{"n_layer": 13, "d_model": 224, "n_experts": 256, "experts_per_token": 8, "d_expert": 64, "d_shared_expert": 0, "activation": "swiglu", "moe_layers": [0, 1, 2, 3, 4, 5, 6, 7, 8, 9, 10, 11, 12], "router_score": "softmax", "normalize_top_k": true, "routed_scale": 2.83, "balance_loss": 0.006, "balance_bias": false, "router_z_loss": 0.001, "init_std_router": 0.0183, "lr_router": 0.000881, "vocab_size": 4096, "norm": "rmsnorm", "norm_eps": 1e-06, "tie_embeddings": "early", "optimizer": "soap_variant", "lr": 0.00485, "beta1": 0.95, "beta2": 0.95, "batch_tokens": 262144, "seq_len": 512, "train_tokens": 1059000000, "steps": 4040, "dataset": "wikipedia_en"}
Below are experts of layer 2 (counted from 0) of a mixture-of-experts language model. Rows are named router (the router's row for the expert) and show model dimensions 0-223. Each number is 200 + 30 x the weight over its row's rms, rounded and kept within 0 to 999.
After each expert's rows: a language model's description of what the expert responds to; "comes after" lists some tokens at least twice as common just before its tokens as in all text. This comes from a sample of Wikipedia text that the model never trained on. Tokens count by the router's weight.

# expert 63
router,188,237,178,159,207,203,175,152,178,219,207,200,180,191,242,187,205,158,146,148,186,151,177,194,162,196,238,216,231,210,238,158,184,234,242,208,204,170,189,160,177,216,178,151,185,173,234,169,197,195,175,213,211,166,223,207,187,248,181,193,180,225,173,194,131,176,200,182,183,196,181,139,178,225,226,176,247,238,161,214,159,175,214,166,152,214,159,211,221,237,171,182,223,259,232,176,261,204,132,220,210,215,174,239,247,156,179,219,226,240,194,189,261,150,246,182,180,187,156,233,232,211,190,236,174,213,241,236,208,189,214,178,160,176,215,158,288,221,231,226,236,169,152,226,212,210,210,158,217,195,237,212,159,202,196,210,161,172,149,210,189,207,230,226,190,223,170,243,172,251,204,190,189,179,182,225,192,176,188,256,226,243,238,168,177,214,173,168,213,177,192,187,214,239,240,220,235,228,200,168,234,207,235,192,178,199,180,188,186,240,162,204,205,223,223,234,161,183,244,203,261,144,164,233
Word pieces after hyphens or capitals in compounds, such as Indo-Pacific, InChI, Faculty, ch- and R, in taxonomy and reference lists.
comes after: " ", " (", "-", " \"", "==", "–"

# expert 27
router,176,266,196,139,212,200,192,178,168,231,156,216,155,193,222,173,227,175,161,177,218,222,186,146,183,199,250,243,218,221,221,171,156,213,216,191,208,211,191,166,173,218,158,151,217,159,240,168,239,186,175,200,232,183,220,229,180,217,206,218,167,230,169,165,154,155,249,196,179,198,200,196,208,220,210,160,205,215,168,193,199,202,239,150,174,209,201,187,241,228,143,215,240,231,235,144,254,242,162,189,263,212,145,232,240,157,166,269,206,248,191,154,194,163,215,169,172,196,200,204,224,238,175,220,172,220,224,273,197,230,215,166,189,149,228,170,228,198,222,219,209,150,185,217,207,208,201,187,205,176,225,242,157,235,156,199,167,171,201,244,177,239,174,220,196,224,193,206,184,225,200,229,147,206,239,213,190,166,198,212,173,216,224,152,206,224,150,190,226,181,174,165,204,231,227,177,202,229,180,192,201,215,239,163,142,169,210,255,241,227,128,195,198,214,219,237,161,147,216,251,215,197,201,227
Middle syllables of place and personal names such as Vi-enn-a, Slov-ak-ia, K-ay, H-ann-ah, plus New York, Jersey, and digit 8.
comes after: "1", " K", " in", " T", " M", " P"

# expert 2
router,177,244,180,163,183,197,149,166,161,214,188,243,196,176,258,201,223,157,174,190,189,163,136,162,176,194,203,248,241,199,235,179,226,218,202,204,261,200,131,131,147,212,175,162,221,174,237,180,248,209,159,213,237,164,234,221,157,217,206,245,166,250,188,153,170,161,278,188,168,173,169,161,201,242,210,156,193,209,184,207,165,155,220,192,199,190,204,218,250,234,197,222,259,213,207,178,250,222,155,195,230,241,183,245,217,164,178,220,216,227,158,163,232,169,224,180,158,174,173,228,219,208,182,212,175,219,234,223,146,196,262,176,174,184,202,190,200,175,231,194,241,190,171,216,205,196,203,169,232,170,247,230,175,226,194,179,189,161,153,216,189,205,209,217,159,230,177,238,157,212,202,228,195,178,219,227,171,178,217,278,217,219,258,192,185,235,190,158,192,161,188,161,223,207,251,202,219,246,159,184,220,224,217,184,165,210,225,214,174,183,168,199,167,213,217,215,168,191,220,201,207,170,159,210
Common adjectives and nouns right after "the/of/in" in prose, especially early, late, original, history, music, development, story.
comes after: " the", " and", " of", " in", " to", ","

# expert 18
router,178,194,186,182,217,151,182,167,192,215,172,189,185,174,191,167,235,187,167,196,225,180,233,153,166,138,232,184,226,187,213,165,193,204,225,217,199,188,146,150,202,224,196,186,225,174,235,175,212,214,156,185,221,181,237,212,173,222,206,187,177,212,149,185,140,169,238,190,147,193,229,167,166,222,234,195,228,237,172,190,153,189,227,204,177,220,184,230,234,197,190,159,244,251,242,176,251,215,195,202,226,214,181,233,234,200,155,248,253,221,182,152,206,134,189,188,179,153,148,245,229,205,190,247,193,216,257,238,183,228,221,202,168,174,209,170,242,155,236,225,234,180,170,233,177,182,143,146,223,185,195,223,190,192,193,167,201,175,188,218,186,237,211,210,173,199,204,243,166,213,187,207,177,192,184,252,194,174,216,246,243,231,234,147,148,233,160,176,204,168,209,154,184,232,233,166,218,235,157,137,244,226,213,162,157,222,178,240,240,212,173,251,173,221,247,197,189,178,172,209,262,172,165,234
Inner syllables of non-English place and personal names, such as Ist-an-bul, Minne-ap-olis, G-an-esh; also year digits and table pipes.
comes after: "1", "9", "0", " K", " G", "  "

# expert 32
router,176,244,185,182,175,195,169,191,186,230,194,213,171,187,249,168,252,159,173,172,225,166,187,152,170,169,259,221,230,203,224,167,166,220,239,225,217,193,183,168,152,220,171,157,237,162,231,156,226,184,133,201,225,168,224,197,195,228,176,259,156,222,166,182,172,142,232,180,168,177,177,153,192,205,242,174,223,215,201,252,157,172,220,165,184,190,190,239,228,233,184,200,210,244,236,150,254,236,164,204,243,183,183,232,249,166,202,227,246,228,153,172,221,156,231,162,147,173,174,214,237,204,175,211,178,222,242,212,149,203,231,189,162,193,208,199,256,221,224,240,232,175,150,200,156,209,197,169,222,175,240,237,136,220,169,188,184,191,181,233,202,207,170,221,193,229,167,228,174,203,206,185,160,176,180,211,172,192,191,249,231,213,224,167,172,211,164,188,205,156,157,144,207,186,221,201,220,190,166,145,228,217,208,180,162,176,213,251,244,210,175,201,169,236,218,235,195,196,194,233,245,177,169,226
Digits and dashes inside sports statistics tables, especially 0, 1, 2 in appearance and goal columns, plus —.
comes after: " ", "–", "1", " (", " by", " with"

# expert 16
router,173,263,161,175,196,198,200,186,181,249,194,216,148,195,232,155,222,175,187,177,215,173,171,160,187,147,240,241,214,212,230,167,183,220,210,232,222,186,174,175,166,236,190,167,255,186,246,172,216,203,159,182,188,168,237,242,163,217,199,288,180,211,205,187,197,183,241,194,176,151,199,147,214,216,215,169,233,222,138,217,150,170,218,147,174,218,198,238,214,215,187,195,257,242,269,191,228,222,211,248,213,246,157,212,264,149,190,284,249,231,197,174,225,195,229,162,173,177,168,218,230,211,179,219,185,213,231,217,170,207,236,159,147,191,215,146,219,198,211,237,240,187,180,201,197,191,208,192,221,184,258,219,167,185,184,191,183,166,163,244,207,245,192,207,158,220,177,224,183,216,214,183,147,193,211,231,177,187,204,206,233,249,217,170,161,256,162,182,250,178,161,182,207,221,206,191,199,246,179,192,214,215,209,166,178,214,178,227,249,217,211,230,197,209,228,236,175,215,194,254,230,180,183,244
Bare space tokens after a table pipe or month name, just before a number such as a score or year; also Ap-oll-o.
comes after: " |", ";", ":", " September", " April", " –"

# expert 20
router,203,225,160,157,236,165,171,160,170,242,177,237,192,189,192,181,215,180,192,152,194,195,180,195,138,162,288,224,217,198,221,196,181,215,252,195,237,173,192,150,191,249,172,121,242,186,188,170,230,196,171,227,163,210,222,240,204,223,176,250,157,222,186,153,184,130,211,194,162,151,180,196,178,225,243,199,214,263,200,240,160,189,182,182,193,194,181,201,220,217,203,211,209,219,220,192,256,198,186,212,226,243,190,234,226,169,174,217,230,239,172,185,223,146,203,165,155,188,198,216,185,196,177,214,176,222,229,237,189,266,255,193,168,169,215,187,205,212,223,234,241,202,169,191,146,183,172,184,265,154,234,236,194,206,168,154,149,162,178,227,207,228,221,242,167,210,182,249,205,212,203,227,179,168,194,214,185,178,203,239,268,221,205,159,155,214,188,195,220,181,187,162,205,246,222,196,233,209,197,167,202,232,242,152,159,228,191,222,215,198,193,237,178,224,250,202,136,182,236,196,237,174,189,239
Word-final endings of past participles and verbs like -ed, -ated, -ized, -oted, as in uprooted, ratified, produced.
comes after: "1", " was", " is", " d", " laun", " belie"

# expert 13
router,181,240,193,124,202,153,203,173,194,225,169,207,169,203,226,204,232,183,170,204,239,170,207,162,186,170,232,243,235,174,211,194,225,220,224,207,193,184,160,176,168,250,220,160,240,180,223,174,238,231,162,198,188,188,232,218,179,227,189,214,156,263,128,179,172,176,212,172,164,220,174,141,187,246,264,162,204,245,207,190,181,200,189,169,178,212,202,220,251,199,177,200,230,241,223,165,233,215,196,228,254,232,163,229,240,195,182,205,250,231,147,187,230,181,210,139,182,186,151,215,217,213,182,219,197,241,219,212,160,209,197,196,186,190,220,188,216,191,203,233,189,208,176,185,230,176,209,207,237,151,223,258,187,217,209,148,180,173,149,233,233,236,187,226,153,205,174,236,147,227,188,188,167,197,204,253,189,165,212,243,253,255,213,162,178,243,158,191,248,172,174,188,186,207,222,116,227,247,202,186,186,202,231,179,181,218,185,211,208,244,135,237,176,213,252,182,169,182,203,228,225,180,146,206
Markdown table separator lines and digits or dashes in results tables and scores, plus mid-word pieces like Thurgau, monastery.
comes after: "9", " ", "1", "–", "|---|---|---|---", ","

# expert 7
router,187,236,209,181,231,175,191,183,202,238,188,232,160,181,265,131,244,177,182,186,191,160,168,182,165,170,235,220,216,190,195,156,170,241,229,200,243,187,147,187,196,212,204,171,225,173,219,157,262,156,183,239,199,132,222,224,175,239,171,236,189,219,159,169,173,195,232,163,186,194,213,190,183,265,230,175,179,230,180,212,189,209,243,184,198,199,177,258,207,237,169,172,213,245,243,173,251,205,183,241,217,225,175,223,236,171,183,260,246,248,172,147,215,157,223,190,171,128,169,207,228,206,203,204,188,231,235,223,188,222,249,143,160,221,225,184,221,223,219,211,223,203,190,221,148,202,182,170,231,189,211,221,161,200,206,164,197,171,162,232,214,202,208,226,166,237,173,217,161,215,236,225,194,177,196,196,184,195,238,196,241,248,227,173,179,244,174,152,201,168,166,169,183,208,207,152,238,230,200,181,224,244,222,175,181,171,202,203,234,236,189,209,201,270,227,263,221,213,211,241,249,156,165,208
"as" linking actor to role in cast lists, plus digits after numbers in years, measurements and tables; also °, -ily, "or", "if".
comes after: "0", "9", "7", "8", "5", "4"

# expert 15
router,200,238,187,141,184,153,191,168,176,213,198,186,176,198,247,178,229,174,149,173,237,198,204,180,164,172,241,209,215,197,206,168,209,223,225,241,199,156,207,181,154,197,152,157,219,138,221,160,203,179,179,200,197,142,216,207,189,238,188,206,179,197,205,188,184,183,264,131,167,185,188,197,201,268,222,176,227,271,185,223,188,181,226,145,174,243,177,232,236,243,183,185,229,240,215,153,224,227,167,212,243,207,186,220,249,159,170,259,266,242,174,156,232,171,215,176,174,146,152,250,226,217,184,223,152,214,255,243,167,201,224,212,175,172,208,168,224,178,222,232,231,177,166,196,185,192,202,171,227,175,237,196,124,172,193,174,196,158,205,211,197,213,206,219,168,246,209,229,207,222,175,182,166,198,201,241,213,184,222,244,213,223,211,184,175,207,162,176,210,142,184,196,192,200,233,177,223,231,165,172,228,227,248,163,177,217,176,254,225,250,188,255,205,200,210,231,181,174,204,240,221,196,177,251
Second word piece of surnames and foreign names, right after a capital letter, as in L-as-so, K-as-her, and accented bytes like Båge.
comes after: " H", " K", " L", " C", " M", " B"

# expert 59
router,173,202,195,173,197,178,203,164,169,231,177,237,183,163,213,187,239,137,184,129,220,191,150,165,167,183,209,251,229,233,208,163,188,208,214,201,223,216,193,147,179,214,162,187,230,168,254,207,253,169,169,235,187,170,187,212,184,243,171,226,186,234,147,158,175,177,217,184,185,208,177,199,210,203,224,167,219,220,186,211,148,177,233,208,177,233,189,229,219,224,168,200,221,234,214,173,231,235,185,201,220,246,153,236,209,200,176,187,217,262,192,194,196,163,225,153,163,216,155,221,220,237,161,207,178,213,245,265,208,204,250,145,171,169,226,146,216,219,262,219,230,164,140,207,167,188,184,178,209,168,253,228,152,231,172,188,175,168,197,223,165,231,170,227,165,217,160,228,166,228,186,193,205,197,187,220,162,173,201,235,225,261,214,140,161,209,185,153,222,175,200,202,194,215,267,194,237,237,170,187,207,225,216,171,174,227,193,244,214,242,158,249,167,204,208,212,173,209,204,242,218,176,138,252
First syllables of names and words right after a capital-letter start, such as Mar, El, Har and Alex, plus following pieces like E-v-angelion.
comes after: " |", ":", ",", "-", "|", ";"

# expert 19
router,159,253,214,179,225,218,216,206,184,236,167,195,196,181,218,184,197,150,186,199,198,194,173,159,141,205,207,253,219,199,230,179,179,212,196,208,228,166,191,167,178,219,190,166,230,183,247,189,255,222,178,209,216,123,252,208,168,261,206,251,143,227,155,130,168,181,237,170,172,180,199,169,197,216,242,173,255,209,216,220,162,189,192,170,206,210,191,230,214,230,196,197,229,231,212,176,224,207,190,235,237,246,186,254,216,185,201,221,256,226,140,189,227,169,209,158,162,193,161,210,212,199,189,212,206,196,243,233,178,208,245,183,174,161,220,232,211,184,252,232,285,201,149,193,147,181,183,182,228,165,248,223,165,174,143,178,170,168,171,215,179,243,206,214,187,192,168,263,194,226,215,205,173,184,205,239,155,189,201,222,246,202,217,178,182,261,157,160,214,167,172,169,219,230,204,185,205,201,168,176,208,226,232,165,174,197,176,209,180,193,156,249,172,261,209,206,178,176,230,227,261,161,171,196
Common nouns and place names ending a phrase after "the", "of" or "at", e.g. attack, support, England, birth, "at first".
comes after: " and", " the", " to", " was", " of", " his"

# expert 36
router,176,232,191,180,194,192,174,168,179,244,185,216,208,197,245,182,210,186,151,165,217,187,170,187,170,177,221,198,228,208,198,175,209,233,213,214,216,177,179,157,190,232,162,116,205,169,230,169,235,203,175,239,200,143,189,259,171,235,178,212,170,233,189,165,195,172,235,164,159,156,210,188,174,251,230,188,232,235,179,233,152,151,227,175,155,174,191,208,232,221,182,225,245,235,239,180,208,235,144,219,198,239,184,247,232,172,186,239,224,229,149,155,216,165,252,120,182,185,183,216,231,214,182,226,179,196,235,254,194,200,225,163,183,202,231,183,237,213,227,250,213,153,156,212,181,196,185,160,210,175,228,197,173,243,159,204,173,198,160,247,196,215,161,246,154,215,177,229,149,226,199,227,181,192,162,205,217,197,233,243,235,234,211,153,202,220,172,163,235,173,143,187,179,200,231,171,213,234,186,141,227,238,199,169,191,226,205,227,202,224,151,233,198,242,224,200,194,198,243,199,235,157,177,254
Colons, dashes and label words in list-style infoboxes, especially taxonomy fields like Genus:, Synonyms:, Running time:, Website.
comes after: "\n", "-", "\n\n", ")\n", " |", " |\n"

# expert 28
router,172,256,198,154,210,152,179,153,173,246,172,217,150,190,263,176,215,170,187,202,224,165,171,181,168,172,243,233,213,213,201,173,184,216,234,223,236,179,184,155,185,210,179,156,234,193,221,178,232,172,181,224,214,169,201,204,192,249,203,256,156,239,125,166,164,151,228,169,170,182,210,157,179,230,221,183,214,201,175,241,177,175,229,154,166,198,225,236,231,223,188,192,242,227,225,129,226,226,163,213,236,217,199,240,247,170,143,246,208,241,189,145,205,173,221,136,162,170,177,218,227,228,185,219,195,236,246,231,182,193,221,190,168,180,233,214,268,205,225,251,229,187,166,234,196,229,205,178,216,176,238,255,152,213,195,169,173,174,187,232,210,235,180,215,177,237,183,220,136,204,193,205,178,188,176,217,171,178,191,206,220,226,191,176,182,223,201,181,229,160,166,174,190,222,239,195,220,227,202,181,223,234,229,164,183,204,207,223,219,241,150,230,208,267,234,194,183,181,220,245,230,157,177,244
First digit of a number, usually 1 or 2 starting a year or count, or after a hyphen in chemical names, e.g. 2014, factor-2.
comes after: " ", "–", " (", "-", "°", "′"

# expert 24
router,138,227,185,192,198,175,183,157,153,214,194,208,193,177,274,156,233,169,171,173,211,190,190,140,173,122,208,233,223,185,215,152,194,187,201,223,224,162,185,174,201,237,179,178,236,153,186,157,215,206,184,193,199,131,226,203,167,253,186,227,199,219,156,168,175,177,232,186,158,204,190,180,196,245,225,204,195,215,174,231,198,148,246,163,188,197,188,229,212,219,206,165,248,228,247,196,261,207,179,219,198,233,178,237,247,168,170,227,219,237,179,204,223,143,211,147,172,179,179,211,257,216,203,238,168,211,224,255,179,211,228,177,162,180,230,178,264,212,247,229,244,204,184,211,181,214,195,163,224,148,204,230,212,208,195,158,157,173,190,225,196,255,208,254,145,249,185,252,146,206,211,183,167,203,163,202,193,202,219,239,206,217,206,180,149,220,179,151,201,164,166,194,191,202,222,144,192,244,171,162,223,218,195,166,170,194,180,224,194,237,175,224,182,253,217,215,185,172,237,239,236,172,193,232
En dashes joining years or paired names (1948 Arab–Israeli, 2011–2015), slashes, closing parentheses before line breaks, and section-heading endings.
comes after: "4", "5", "3", "7", "6", "0"

# expert 47
router,200,220,180,157,234,159,163,171,156,257,180,216,183,162,247,171,228,209,184,199,202,157,170,190,145,200,243,207,212,226,213,202,175,240,247,207,199,184,182,171,182,209,174,157,200,154,233,171,232,210,170,208,231,131,218,189,166,238,166,239,206,226,159,151,176,157,230,195,169,182,210,163,200,222,210,172,212,234,204,212,173,147,219,156,198,151,166,202,216,204,190,188,225,244,243,173,212,237,158,216,234,207,189,250,252,175,134,221,217,213,169,162,246,173,232,161,184,176,213,229,277,207,222,223,176,234,235,237,164,195,219,172,131,207,229,199,257,242,237,256,234,182,202,213,164,213,181,177,214,188,233,238,171,190,197,199,198,181,197,225,181,221,172,239,174,246,193,218,170,242,210,230,169,179,188,228,174,182,198,246,197,220,219,145,185,203,143,143,230,185,178,155,199,192,232,189,234,226,170,169,228,215,242,189,180,203,208,232,216,270,178,224,203,216,204,245,161,210,209,214,262,173,192,233
Spaces, colons and pipes in tables and statistics, plus single inner letters in odd or foreign words, such as a-x-ils, E-h-rlich, in-H-g.
comes after: "|", " (", " |\n", "%", " in", "=="

# expert 45
router,177,240,189,168,194,187,184,168,173,244,201,214,171,166,264,186,217,158,179,184,208,177,191,182,135,188,237,209,243,229,215,142,188,205,232,203,206,204,186,158,188,235,180,180,241,186,226,182,248,186,178,210,181,141,244,219,174,232,188,234,162,237,157,176,175,154,220,165,171,171,194,184,198,221,242,189,221,211,211,255,167,155,229,160,167,186,175,209,224,217,191,182,219,231,265,164,227,207,146,215,223,217,152,217,267,177,182,242,193,214,165,153,211,164,210,168,146,173,183,232,253,207,200,219,171,204,222,238,209,198,247,174,163,179,221,157,223,205,238,246,243,185,156,208,169,205,180,165,231,161,247,235,159,195,197,185,200,166,158,249,197,227,191,239,160,208,187,227,137,241,199,207,198,205,172,254,203,180,200,240,254,221,203,175,161,225,190,159,218,123,191,173,201,207,209,166,229,240,171,185,218,203,222,174,145,216,168,216,205,263,179,241,205,206,212,218,174,193,222,224,226,175,193,262
First capital letter or piece of a word starting a sentence, heading or list item, like Al-so, C. propinquum, and colons after labels.
comes after: ".", ".\n\n", "==", " \"", "===", "\n\n"

# expert 61
router,192,190,138,195,219,174,180,163,192,236,214,205,198,175,276,178,256,153,198,170,216,144,185,174,164,167,200,220,229,194,216,182,163,199,232,195,227,197,159,171,180,206,190,178,228,185,216,175,232,188,173,219,198,165,233,252,175,239,169,208,159,227,186,160,184,172,237,171,180,166,180,183,201,221,234,133,230,248,192,258,177,185,238,174,166,203,173,240,243,237,208,182,222,195,223,208,240,207,191,195,231,210,178,240,239,170,179,204,199,230,154,140,246,159,245,149,173,182,181,207,230,192,177,199,185,212,240,236,197,214,210,185,143,184,228,165,252,180,235,229,222,197,170,221,142,190,178,181,227,174,271,246,165,192,162,192,175,170,143,240,189,247,195,230,169,234,186,209,168,206,208,225,158,174,172,225,167,174,222,225,219,227,201,146,155,226,182,156,227,175,198,197,193,220,244,186,220,254,145,189,229,216,207,190,183,168,197,200,231,245,153,219,200,223,231,196,170,193,236,241,265,160,219,240
Sentence or clause openers such as and, However, During, After, When, He, She, In, often after periods or commas.
comes after: ".", ",", ".\n\n", "==\n", ").", " ==\n"

# expert 31
router,201,252,203,181,193,164,192,152,148,256,162,200,160,200,219,166,199,169,166,160,213,172,198,187,180,166,260,209,206,203,226,158,205,233,205,231,206,178,195,174,186,216,199,155,240,205,240,166,197,177,197,206,204,187,199,218,190,203,208,233,189,235,149,169,181,160,215,194,171,175,161,158,206,226,228,179,210,220,190,215,166,202,218,179,185,221,163,206,218,205,178,159,234,226,230,143,235,194,195,201,242,215,190,205,274,140,176,269,219,214,150,191,194,155,213,178,134,179,182,220,259,234,180,220,160,199,260,196,166,207,244,167,176,168,196,192,237,212,219,260,224,194,161,198,189,164,194,156,215,183,237,237,160,205,204,186,147,186,184,235,176,226,165,237,164,228,195,217,167,226,204,207,187,168,216,232,180,161,212,267,215,247,192,169,160,232,154,173,197,180,172,186,187,219,221,193,229,252,159,163,211,228,225,157,163,197,193,267,239,226,163,213,156,252,217,208,190,172,250,274,225,160,161,222
Digits inside years, scores, times and numbers, plain spaces, "to" after managed, and the piece "ad" in Trinidad, armadillos.
comes after: "0", "9", ".", ",", " in", "–"

# expert 0
router,166,242,174,154,200,154,173,169,215,206,202,233,172,214,251,164,222,173,189,181,232,155,201,197,157,174,255,246,225,254,219,162,174,198,221,199,211,156,165,202,165,213,153,190,219,146,230,143,216,206,148,179,232,145,214,222,170,195,193,209,177,235,145,179,189,168,226,193,175,177,219,163,156,190,232,187,198,245,176,228,143,161,232,170,180,217,174,258,207,230,149,200,227,238,248,131,237,191,167,186,208,209,181,227,231,165,141,239,219,250,195,151,242,180,198,182,198,205,158,217,205,230,196,214,179,222,196,237,153,197,221,150,173,185,205,182,244,192,264,215,213,170,185,208,188,213,218,214,216,165,283,204,188,209,176,229,209,150,150,223,192,226,189,232,187,198,169,214,187,224,216,194,182,189,197,231,199,177,182,252,203,197,217,172,159,219,175,213,213,160,201,177,200,224,243,180,239,199,224,151,184,189,255,178,168,196,209,198,244,215,185,208,180,246,228,262,165,149,209,235,257,169,180,229
Word-internal pieces, often Latin-derived, after a capital or short prefix, such as O-vers-eas, M-ult-ipurpose, H-ind-i, rep, imm.
comes after: "|", " K", " O", " o", " H", " J"

# expert 14
router,187,215,173,179,230,184,195,157,152,236,204,220,195,187,230,184,225,143,167,158,211,155,155,183,163,183,199,220,194,194,237,140,157,241,209,219,216,157,174,153,169,261,165,175,229,172,207,168,218,199,195,219,214,158,240,212,177,226,204,228,176,230,208,177,185,198,256,179,182,172,216,181,179,210,211,177,252,220,157,241,159,174,219,192,193,189,188,185,237,243,198,202,245,231,248,175,239,257,204,234,210,235,184,259,262,165,134,203,236,235,200,137,236,151,235,171,179,189,197,238,248,209,176,212,178,223,259,209,159,192,212,176,196,183,216,169,236,166,238,223,234,169,180,193,191,212,207,176,239,176,239,212,174,174,184,201,157,201,187,251,218,239,192,256,137,210,147,220,153,220,186,187,189,193,176,251,204,197,234,241,206,232,254,170,168,228,184,161,227,177,197,154,211,192,219,207,239,233,164,171,227,224,247,197,192,222,214,247,198,248,190,223,178,226,215,250,189,219,210,207,242,174,175,217
Capitalized first pieces of place and saint names like San, Saint, Ch, St, plus "to" split off as in to-day.
comes after: " the", " of", " and", " at", " in", " ("

# expert 48
router,190,235,202,186,201,173,205,162,188,240,201,236,185,190,245,156,208,176,192,192,181,168,191,170,179,153,273,212,226,201,225,158,157,217,238,203,198,169,170,157,161,221,198,154,247,188,223,158,223,194,174,227,198,176,215,205,185,247,178,261,179,228,144,180,168,164,210,172,178,183,190,176,183,221,198,161,258,258,177,217,187,153,210,153,170,198,193,247,230,212,152,176,203,263,253,202,227,200,194,236,214,222,198,225,251,159,186,232,208,223,198,140,218,184,198,184,156,185,202,229,257,232,220,231,163,209,220,208,220,195,248,164,173,201,210,165,239,230,268,249,216,186,176,183,141,210,202,182,208,185,229,238,156,222,195,163,164,190,179,226,212,210,201,236,196,194,154,206,175,232,223,198,166,189,191,242,170,183,205,244,228,211,234,182,169,225,168,148,197,112,202,183,180,225,233,168,217,205,185,194,201,235,226,151,135,216,195,236,215,233,203,204,179,269,227,237,177,201,244,208,244,160,182,248
Number digits and spaces in dates, coordinates and catalogue tables, plus Catalan pieces like Catal-un-ya and species-description words.
comes after: "2", "0", "8", " February", "°N", "7"

# expert 3
router,169,226,192,164,203,192,180,111,174,204,201,198,182,173,230,178,222,160,145,155,218,166,200,192,167,140,220,217,213,195,237,172,163,218,230,221,214,143,165,166,186,211,177,208,215,198,205,152,221,192,167,221,208,177,229,207,173,221,176,224,218,244,191,124,174,139,223,179,163,170,198,125,156,224,213,192,212,204,190,215,176,180,200,162,159,203,168,243,221,260,168,201,202,231,193,200,220,230,204,208,212,259,179,229,229,175,216,256,206,239,175,186,225,152,229,150,172,199,173,224,216,184,174,204,201,213,253,226,200,216,227,198,148,196,222,223,213,211,235,217,245,175,192,211,170,175,153,147,198,169,246,217,175,211,167,173,198,150,166,199,211,223,198,264,153,210,183,255,133,201,204,194,183,179,213,229,212,180,202,214,197,253,191,174,148,241,166,163,215,204,189,185,209,197,281,150,201,200,200,161,210,203,240,157,174,234,202,216,190,206,163,227,186,231,231,246,153,150,184,221,236,183,149,246
Middle word pieces of place names, compass words and table fillers, as in Sh-rop-shire, iron-cl-ad, T-oul-on, North, and spaces in stat tables.
comes after: " |", " MPC", ";", " K", " C", " O"

# expert 41
router,173,238,155,193,216,179,205,163,190,227,174,230,170,214,262,172,237,178,176,191,208,187,178,172,176,183,216,217,205,219,227,175,203,210,202,230,241,158,160,160,166,226,189,154,194,170,217,177,217,175,174,224,221,151,223,180,178,242,198,261,185,209,154,174,191,176,221,189,193,188,172,152,205,230,231,173,226,213,155,233,206,170,254,122,171,215,154,216,220,238,162,144,224,210,246,213,204,211,183,185,242,249,162,237,258,169,182,202,229,237,196,148,222,130,220,177,189,175,162,215,214,249,190,224,194,194,223,221,191,201,214,160,151,211,230,175,246,232,232,232,218,183,173,200,176,210,216,188,230,187,217,249,147,211,184,206,164,152,186,220,202,223,188,241,172,234,169,238,168,222,188,219,202,190,168,216,180,169,186,233,244,209,203,204,146,253,156,170,233,157,155,195,161,217,237,203,192,251,205,195,218,210,255,154,175,214,166,246,192,211,201,210,211,238,254,238,145,180,234,224,250,145,170,240
Table pipes, list hyphens and == heading markers at the start of a line, plus line-initial The and In, and the prefix sub.
comes after: " |\n", "\n", ".\n\n", ")\n", " |\n\n", "\n\n"

# expert 38
router,186,257,206,202,197,177,212,148,149,261,186,235,190,177,248,128,239,170,205,181,229,144,179,174,151,170,244,238,214,214,224,151,153,225,230,200,203,186,194,172,197,241,176,146,224,184,225,139,214,205,195,243,219,190,209,219,172,224,208,264,184,200,176,166,192,133,233,206,177,184,168,182,198,197,236,173,224,261,172,246,209,149,204,151,197,196,160,218,233,234,166,180,240,227,220,190,249,253,166,214,214,226,201,209,220,167,160,213,237,252,207,191,218,169,212,198,185,187,208,199,200,204,173,208,189,204,260,202,164,214,231,215,185,192,239,160,251,225,228,235,221,210,163,203,191,213,198,170,219,167,261,262,173,199,178,190,156,184,180,247,176,231,178,243,169,218,203,230,131,234,167,197,151,200,185,210,196,159,206,215,219,259,217,185,186,238,195,209,201,188,148,183,194,216,261,170,226,182,177,149,196,226,230,159,199,182,210,223,214,211,201,215,196,272,245,188,181,173,238,219,216,200,154,212
Digit 2 starting years and times, e.g. 2017, 23rd, plus endings like -ing, -ed, -ot in Pol Pot.
comes after: " ", "0", " (", "–", ".", "5"

# expert 54
router,136,250,162,179,203,186,193,205,165,231,166,200,167,185,213,169,227,153,175,171,242,179,139,179,188,168,238,241,225,189,227,172,161,243,204,211,218,191,161,192,158,216,159,203,213,201,252,184,252,179,207,197,231,166,238,225,195,245,169,245,167,234,157,169,153,199,225,165,156,198,175,201,199,242,213,156,213,193,172,194,167,162,220,151,182,191,174,244,225,253,170,195,187,210,235,187,239,248,180,190,210,235,150,234,196,158,154,188,244,210,138,175,212,158,259,147,182,193,159,218,212,192,177,217,180,205,214,220,197,178,199,161,161,193,242,216,239,217,229,248,258,163,199,161,122,184,177,164,236,159,221,210,136,210,155,200,166,175,184,244,187,235,196,190,166,217,181,235,220,230,160,192,165,185,184,179,145,182,211,213,226,236,209,187,191,224,192,145,215,180,158,147,199,258,249,179,233,214,179,181,204,201,197,192,178,204,205,232,223,188,168,230,195,218,211,219,186,203,209,196,252,172,181,228
Verbs and participles following was/to/be, like being, used, given, released, and prefix stems such as trans, def, rel.
comes after: " was", " to", " is", " were", " be", " not"